Weights of a small mixture-of-experts language model, trained from scratch on English Wikipedia: a shared expert of 128 neurons, a variant of Muon for the experts.
Below are experts of layer 6 (counted from 0) of a mixture-of-experts language model. Rows are named router (the router's row for the expert), gate (a neuron's input weights, with its number), up (a neuron's input weights, with its number), down (a neuron's output weights, with its number) and show model dimensions 0-191. Each number is 128 + 24 x the weight over its row's rms, rounded and kept within 0 to 255. Numbers have three digits each.
Before each expert's rows: "comes before" lists some tokens at least twice as common just after its tokens as in all text; "gets" lists some tokens that make up at least twice as much of what it gets as of all text. This comes from a sample of Wikipedia text that the model never trained on. Tokens count by the router's weight.

# expert 9
comes before: " The", "==", "|", "The", " In", "==="
gets: ".", ".\n\n", " |\n", " \"", ",", "\n\n"
router:139140133131145099108096135123093120143120138137142139135105146123131118148114076164149117137096081110149095126127139122106119133144122101124142109076104119090125104098157122104061136112121165126160175095076088102113113159146138131114121139129118081123132122141122132115142100121143044148135121115129079098149156147117130123140121108156124155143101102094067155137117140127120117148106127128168098122158142103127202093130070132109124132109087117137115121134126125149138101149137138119164153145139151100138100113147125133123086117069112145110075151117117124104103174151142132119
gate0:145151133173152113113143170143126151129073159126125113188126122110136092117108144090138148108141123123085141161076104139142065144140087147077133093118093136092132146129177111109121141092132142140084146148160128138109136144118107152125117134178120108140165122120134141151134113167115101104165153110143118128147100182126105092130123125131105154162121109111126145117135127131122150128112143147071150130142123193101159149112115100138114116096122127076118129109145123114159084161085125117088155131151134122118145169155135171122138111141150133189137106130133117128137143124127168108
up0:126150137122203140146124184119151134129157140106117115123086148091169083128122105151126152153126138141122142138117116111128145189114158114101130147165115119128122117136114159135109149096128129184120105167134120148143147113151121143162120134166124150123161119105156128131132152130146133133153162126161128151153098120118092088124097146133164138103128104103093142136145216118117102131145138154113167162112151085125146102129131084197103138114131127184103144130136123145132165095097082139096146124115134130153157158147126163125152083102116145123144128144138131125144096113090151148
down0:087152123159157169116138154114113093129162136149141108152098110143170120109145124134147076151133086131164110123139111120127105153118081137142160121133112129143075105133114147087147128128145168177175161136155150123131144083117097128116156134127170146134172113169107112123102094115142079148168138128127110115097104141156156166089116132113144093144174130125122137102144119132122124141147143175097200124118127127118137134094147101091122149102137119103057113115138121125157123102092120148086130118129093127115090131104189123130136124118136086149131125083118135121137126120135135129

# expert 6
comes before: ",", " |", "–", "\n", ".", ".\n\n"
gets: "5", "7", "6", "4", "0", "3"
router:157098127122109137148151109096074104145158103134182136111107152112097105130130114129061163115122131087094184113099126156153130135147139166085119164136154099107123126176166127113102112119127126128120127116137137105102117104113139138132146113120119121153083119142120116128138163095125117110142154166089134122101119154119117134148144098116127124118135120082105095141121103156156133132151091147177155118118060135125119079116112097133100120138065125135096145119144102152117135077090145149159092153096107129138114138152150132126161116138125083127070133112133156118153085163134115126
gate0:132128073161128108131117142107089138129118131155153132134112098083118171136158108125151130123160099130149092133145114098136112131119140162121118113099122115138108114122138138125116118135125137138142140088164112134137091107145152160151097148127150130119098122100100119115160139111153048102117120140135148129158109094067163143113100136160112150137123106150121101131109129086152100132110160167161172136077154126138110141145108106130146131121106098114101136112189108126126144086161136158110112148116128164158098106097080138147149173100106138118161100116104163163113091176072112140
up0:178120144093101143162084156116114137100149125083134107109101112106131151170083154140128105107170132197137128126146070097122124120141146109143119129143113132114101074121100133121107159152123133156134138120157137130135081133148123139073141107099144110146124125143117110098113163095134111103114093096134101109133140123144111124160146191125101135132150140138104140115104153184168105152130131112137126078149148098181150095135103144146162113147112086106118114153122121155119133104146124139168132114124134133111124150145155109093120124184082147153126093106116096092109120142105152156
down0:124142138144133130129185113143149125135130143097131122114131135145138107150125153056134170185164140132154156171126137109113164119155120117121099135090104127097151147129160093153131140092097163132110121128134103137122116108126115162103122120148115082148076178117087153137090117124115108098140143147115130121096119123145137138098148123095103098175062085144114120130156115136121126162137097132138134154164122090176124095100094118123123098124146110143117129083138139103133119124127149109150173107128086096172125120116160129114156108152172143111113136133156087131139174163170114142

# expert 2
comes before: " ", "-", " States", " —", " Total", " %"
gets: " |", "\n", ";", "|", " United", ":"
router:098126121213140133115145102155119096128126087109121153091091146123137142139114154126133117151125142154065060086138150151164150095131120124132117078122124130143123157145112122154123114132142111144108157168112157146127141136122088122160080148112101121101105142167077116097143094148136129128107144121155096142119097115110153094155095113174135141147111053120129112122090082165180111111112119138143123128141133135112116152134134159121141151135135146121133102101105107133121144136140062112116128124153163104100151100106126161114164131163114161150141135113101139134154146106119114132
gate0:125104154111139166086131167111145141130121130135109112139140122151085133129151120152163112098123085100133191110128159154161142124125115128122142151154151148143118117138149162134152088142105105092095114120128117142071134101172115097151104124142137201146135116127124141153167126136094119117095147122177135109144098117102106118160131166123121129145149126120154161126170133147158088095132156121089152162108120144129115135126141109164108121161176160164139118130152168176169076111142127148110106132110177165101178123128141159136134132121155105153098148127150161103147138100132106137
up0:134121124120134093091216164144150129121133166117119093166114109153093109087098100119114158123089115184131091113091137145120124103096145119104162110185110125094132097130138121120167164094072126120127098142133115122185112167115132168102112137132127147112117124119132149162115152161153129146123152152088120174134114117125142144098132121111125115163115128134110127106154092112098089085151112151110118099122124108118097157109106170150125139105133144109125127109148132134112109087158087162149140111154134116145113113141189097102103099130131095129151130115121115132154118165129136151
down0:138135095090117105152113147101079111118130140119149137091063115143138155111160127126102127135145140107103160149127115122148170123107150173159110094100118103103147127123103116124124109138076130120105154125114115121126099126138124182135127167138101139108111104134085119111115109129105125107063166121123147154178108140114101086155113142119135134099115143128076127099101162148136112160112148105158116136125122108090136114114123149135140130140099139184151136103147121136140143132061175085182153098123111143142142122133129170134126187172120143113170145145143143146109105085131158147

# expert 14
comes before: " the", " a", " first", " his", " United", " New"
gets: " the", " in", " of", " to", " on", " at"
router:091142142126162138118096115148164118130130102151155111118135099121151104146142141131086147136126123164109129159156117144144134148121033128112138114138122098120085094132152131157145141132114073144107095117226173139124151109124101133126124124136138173136147178100098107137082162128113124142088155130120169096102114146105149129118145117139132112096128119130139132082149102126125128130156124113096130158110111096163139171129173127098114113143136167147120106125084146113125150145149089136166133129129085129128117134115132112123117139072129111100135126095152124134054129120129130124
gate0:077133171108115097154124147104142126158088154126142059127107175128165140138141108105164125112123148135120099135150117122116131156108122143134088101083124143121106154133131106162097115125141136174129107154121115107090115153114195152134155095149150153166142117158128083165102092130162146144132109167132159109108134104153135159102166125136176121133140072127159171098110155146148140117086126095076115137102131165135174139144125102117116087196117153115164120126099135138100131125133114125122137107129104159150113122126143137130140092132148146115146131119092107130125131152139149134
up0:116133095145121155104195120102139079118117175136130141159175085093162116119122169100115132063093123100143136153125148135117128131154114144134146182127118172121086121134132131140096126119160143126067129112114134200134077116096153160142131117141139125147115083122137126156140158135113126093113140149177135147099140153139142143105133146094136151114110109164129108094129142116104150160134121149148118133123157122125121189122132101114126152114098128119169131132120124090090130142161151129119115111124136135117115117115128108184168111180127118067120112155135141144098164113121146137
down0:129117145102150196103135172159137154124170173098122118122134147143165111102139130132127130120109140130122147129153129155145153094138143086102159129145122147095131133142147101135117107120140150177123146086124120113131206132152132146081147155131113118135123099168101099138137130147113075167128140099119156120173088077128122133165120162176084129142150156118129136106139131131105102113121125144139131156138134183123108072097121142075138105127136120092096152129139129168125141135106131119092148109116098113123112107141136154075167123134186106156106113093117117124131097121151134113

# expert 5
comes before: "201", "1", "200", "0", "2", "3"
gets: " ", " (", "–", "201", "200", "199"
router:131084126082115103131107149153112129114138124120106135120152119185135134155164142128130163145135136127131105139185121096122163142120135108127113089102124203106140120131130114169155137114138087146099092111096138138149122121092161108112137135124120095121121121149141118144099166133119129088135173122168163110170107152113119139131147128146148140097161069108082172118143185151136135124105116138174120070127079144094156107114160140093112135141127097143127104129101129105079134125149162130136128126096122149159110148150113099128156079114118118120105157117095117103165110153102133153
gate0:138122132137135111119171112133118101071115095142133087123112127134105119181163120153135097116142177137173136089148109134148125141132119154098088154110089102093145150143155137138123091127105140105092162093137083155132167113089126159132136146117156111107132124125104111204151128123121132111135126123130114126159108116127118144112121153098136153114116139101142082119146110160141151115133186132170160088124108106151133136124150105087147130126135080144150108086166114169150090161120086147105115104101151144124104070132144132138146108124179124125111159160102134103111130089139149123
up0:121174122087123127131134107110106092122158111121101094108104124133117086187140159152129103167149090177158107154131121155118150143123105128111122082137166165126177150083130128132078159099121136106124147177143140122132092100097158120079121094102142099132139117101102151105096103113086062138141113134141133140102128096140121120080110137123121092122141063126144133086125117108124112110145107170108146142159169133138141153120108165162097142118143115111130114100117138136096136115124126118157105125150152111171122175113158157123113121133141135138158124120123131083136138159118126161
down0:176111111123161156139058132104095136172152161119132126084149125150125122120103112158157135094127157119125113105186107127134164124141138121143154133146138146123094090139114135116135142139090117149163093167121111163110111163146120146150119121119174126137166144163120138144135135118153119149132143109122146094126117121114089167160121104112132128162162120122120154133106181089126161154165146107110093151160104130090109133127111130150155136148136089125139167126091166084157127134130141152127085148085122128096135129151155075171120104135110145139163127108076157080153147152144135124

# expert 1
comes before: " the", " a", " his", " he", " it", " that"
gets: " of", " and", ",", " to", " with", " that"
router:130181140146137120108044145122180142127126130143144150133137129041145113150131133143116126133141148114137135146162115129114122149129104117152153110193153157137126109068143159137133113138158100136156099135170124170158111175149130087140132115148143124119109116145124123117127144145120106107115125124160138112140126122124150184119142113082153156111133153128106174140139112127112127126137161135071110169147117121153156142132110122152135121087136106119063109144126140118141092159163111154180107135107092127138112118162165164133080140079119108132101109127111127147112162131122112120
gate0:207102135123131156100137125158117158142151116113091148098128140103115103166131103107158102142123111105088120168100093076143166127113126144112109145128114098084146149138136125086143149130130166156155104111108137154127142121149162145163140107162158145151140140120153112090142120100139105120146145120088115131129147113113088166096153178134133142077148161140083155137135099124125150104123147098146120156119137089110143140156136105153101115165156127097133128187134166126137120128088153118142103176129135085157141133134146118123140163167140144124118136155146181117161140104162139159
up0:173128117094120108138159119158151112138158121123122121128110122118136147122167140133148118189114134152133105109154133105118159112145132154145123129114095090126159107127162144101128138128106157175146123115098196128121139143123119111137104120110138113168096105131096148142146125104134115104167105143128114103123168132136134111130187142151110102164128138126111146096081112072122128090130173191111118122159144085159130156124097128112112115117116123136131094143160146129153139124141142112085163145142089101158121077144176085137085138156153159145140160152108067085139105151119111106
down0:153145130130113134101136142148149155089136109162150189136106131119114104160127113114106144135121147129125146155131134133132146128127049119136126148134125156108099119128148094120065131133097133110098120173070144119096161115120169131116091116162146142147091129147128082156115148111129166136142126071097138081146152134166112116130149085089075111164121144108130158156126135111111111136126131150111126126097130109088108128146139129158122099110107103115093115184145103157152122090125141128090098131118139135077137065163164150141111139141151123122131116142143088109114094141107101106

# expert 15
comes before: " ", " \"", " L", " •", " N", " D"
gets: " |", "-", "|", ":", ",", ";"
router:123108150111115120089154120138111144135154108120120133121111103125122132136148101119090092156101139118161105150113121137108132153110116123141097097186121010127133141135143124108158134163138121131151177086059137130153155120124136115119119144141127151088102148108150146073119113132156112132090126160163091154112146128140089118119156125198118120112146098131145146118108127150124140134129136105091107125111096101106112140133140160118126106120132164102106139144166158109149170153109179141155101136148138122138123118137128108112125168147155190118142147164115152142092122139135146103
gate0:059142114135133101141126109122155083149126146115129088083085142057110106118134148129129119107134173118091146124098139133097134120126105109105126133160116109122156110119091141082113149069133151087127135094187121131154119114164141079166087116162163125128155099124173133131143121120110179111142144107151080111105148116146133123129092156132110112102153156165172116143133122070102112128146155132138140151123129102112131116142170155158116112103144089151144156103120121156132151155127121148134169128130123154139152121110112119132136166123149128088145151174118117149145116093147127126
up0:127145134081128103128187121104134181119118146162140084176144128140115152101093138104140107130126125145116123130118127109142150119135111155069119155158091157143102129118113071107118104110120164158138152151134183111129126089100157101139189127132111134088125120154145143092103124135108104145161154136110111141135124176130087109168121093078108077139150091136127159138081140112117160139126117157146161143115127090129128110157158118124108118074122101147107144125131113126162112147124120121105140120130101135123114183166128090113114112084115104086152127114136094132110156156132119132
down0:114138133130140159103106154116092146111151191167151193137121149122134127115133124083157173119073108119150109136097137136110154105141104152104164082125129106124112143096113121152095115126132121117115148143121103111118123177100091125119132148099130104160129105163122111093128130150088117120119135163123136136124136107095090108124089137135118146144094173143105112125132094145148118106118133135123118179129177070101128124132142167167126128151127139067142129074117146152109121168138108139144091087109152130134116091147153093126100133094126159139122156108092142128143151146177167157

# expert 0
comes before: " |", ".", " |\n", ";", "%", "–"
gets: " ", "0", "1", "2", "%", "3"
router:158131123125107156127125104126085156141132160166122115140120141154132094092128176129161080134144171130083116077120155119135124120145115118126171129123142117164161131164121135101084110153151127110126067150109137104088156147128134104126108156114120125138119135133132184136128111141123181134176106126089077125125122117097148118127151140097097083122090108144115076096121122099105142165110169132138156105174140130095108143120180137152097151122129128138135144116102154152136167143069157125128150146129171132116156172167088123137129106107119136133121101142144157135129109120124161155
gate0:076151130126104169147163118149117157109157097068100132123155114112151163167086080091137126113110119131151068138099105103102149151105114115091158130105138144137074140105159127165126190109119141117112120144155150128115131101071136156183117166133131122120128135133106121130113135117157127146125132179077135137080104124121107114129128146117155135117106135143104111087125158077127129123137119112094182128125126109127124108131147121131132115117110150102122150107079139109146129141144150119099137133150060147165125120114141131114114133153150107110119170142106164172124101149135097107
up0:104123121125123109144137150100151141174155114154140122172129115139145088137099095129110124188093148088128157143184159171129122121123141098121066085144114119126187160104081098104171109119148133131118117142150126140144133148147117147119102112129134107125144137184152167168141119149110109122135106087159126093132121122082169148136089117136126148102132136091123158127159104152091178129184108120117117085104097121127116123134143105154118175108127118121165153140152152131161098127104110166159119118123128165120123120148142098102118122130123121137133113108101146142124107145102183153
down0:125107137140160116129131131105089092107116143109145126152146110088138119113108110134129120116123131110135120080106174145128150082197171118129121113133179113183117120077137145109094146081119080124150130130106155121124085160121105141114145155103140145143094156159138157117135108152133159114142147120143121141152172119089142120086153121156112131129118138166174119110137126142131111110119144157105199116111179187196107148114104112133158129134087117125097165138109154135168114124102116125077182159126160137122133117150123122137116137138131160114127121141108121139117113122126115094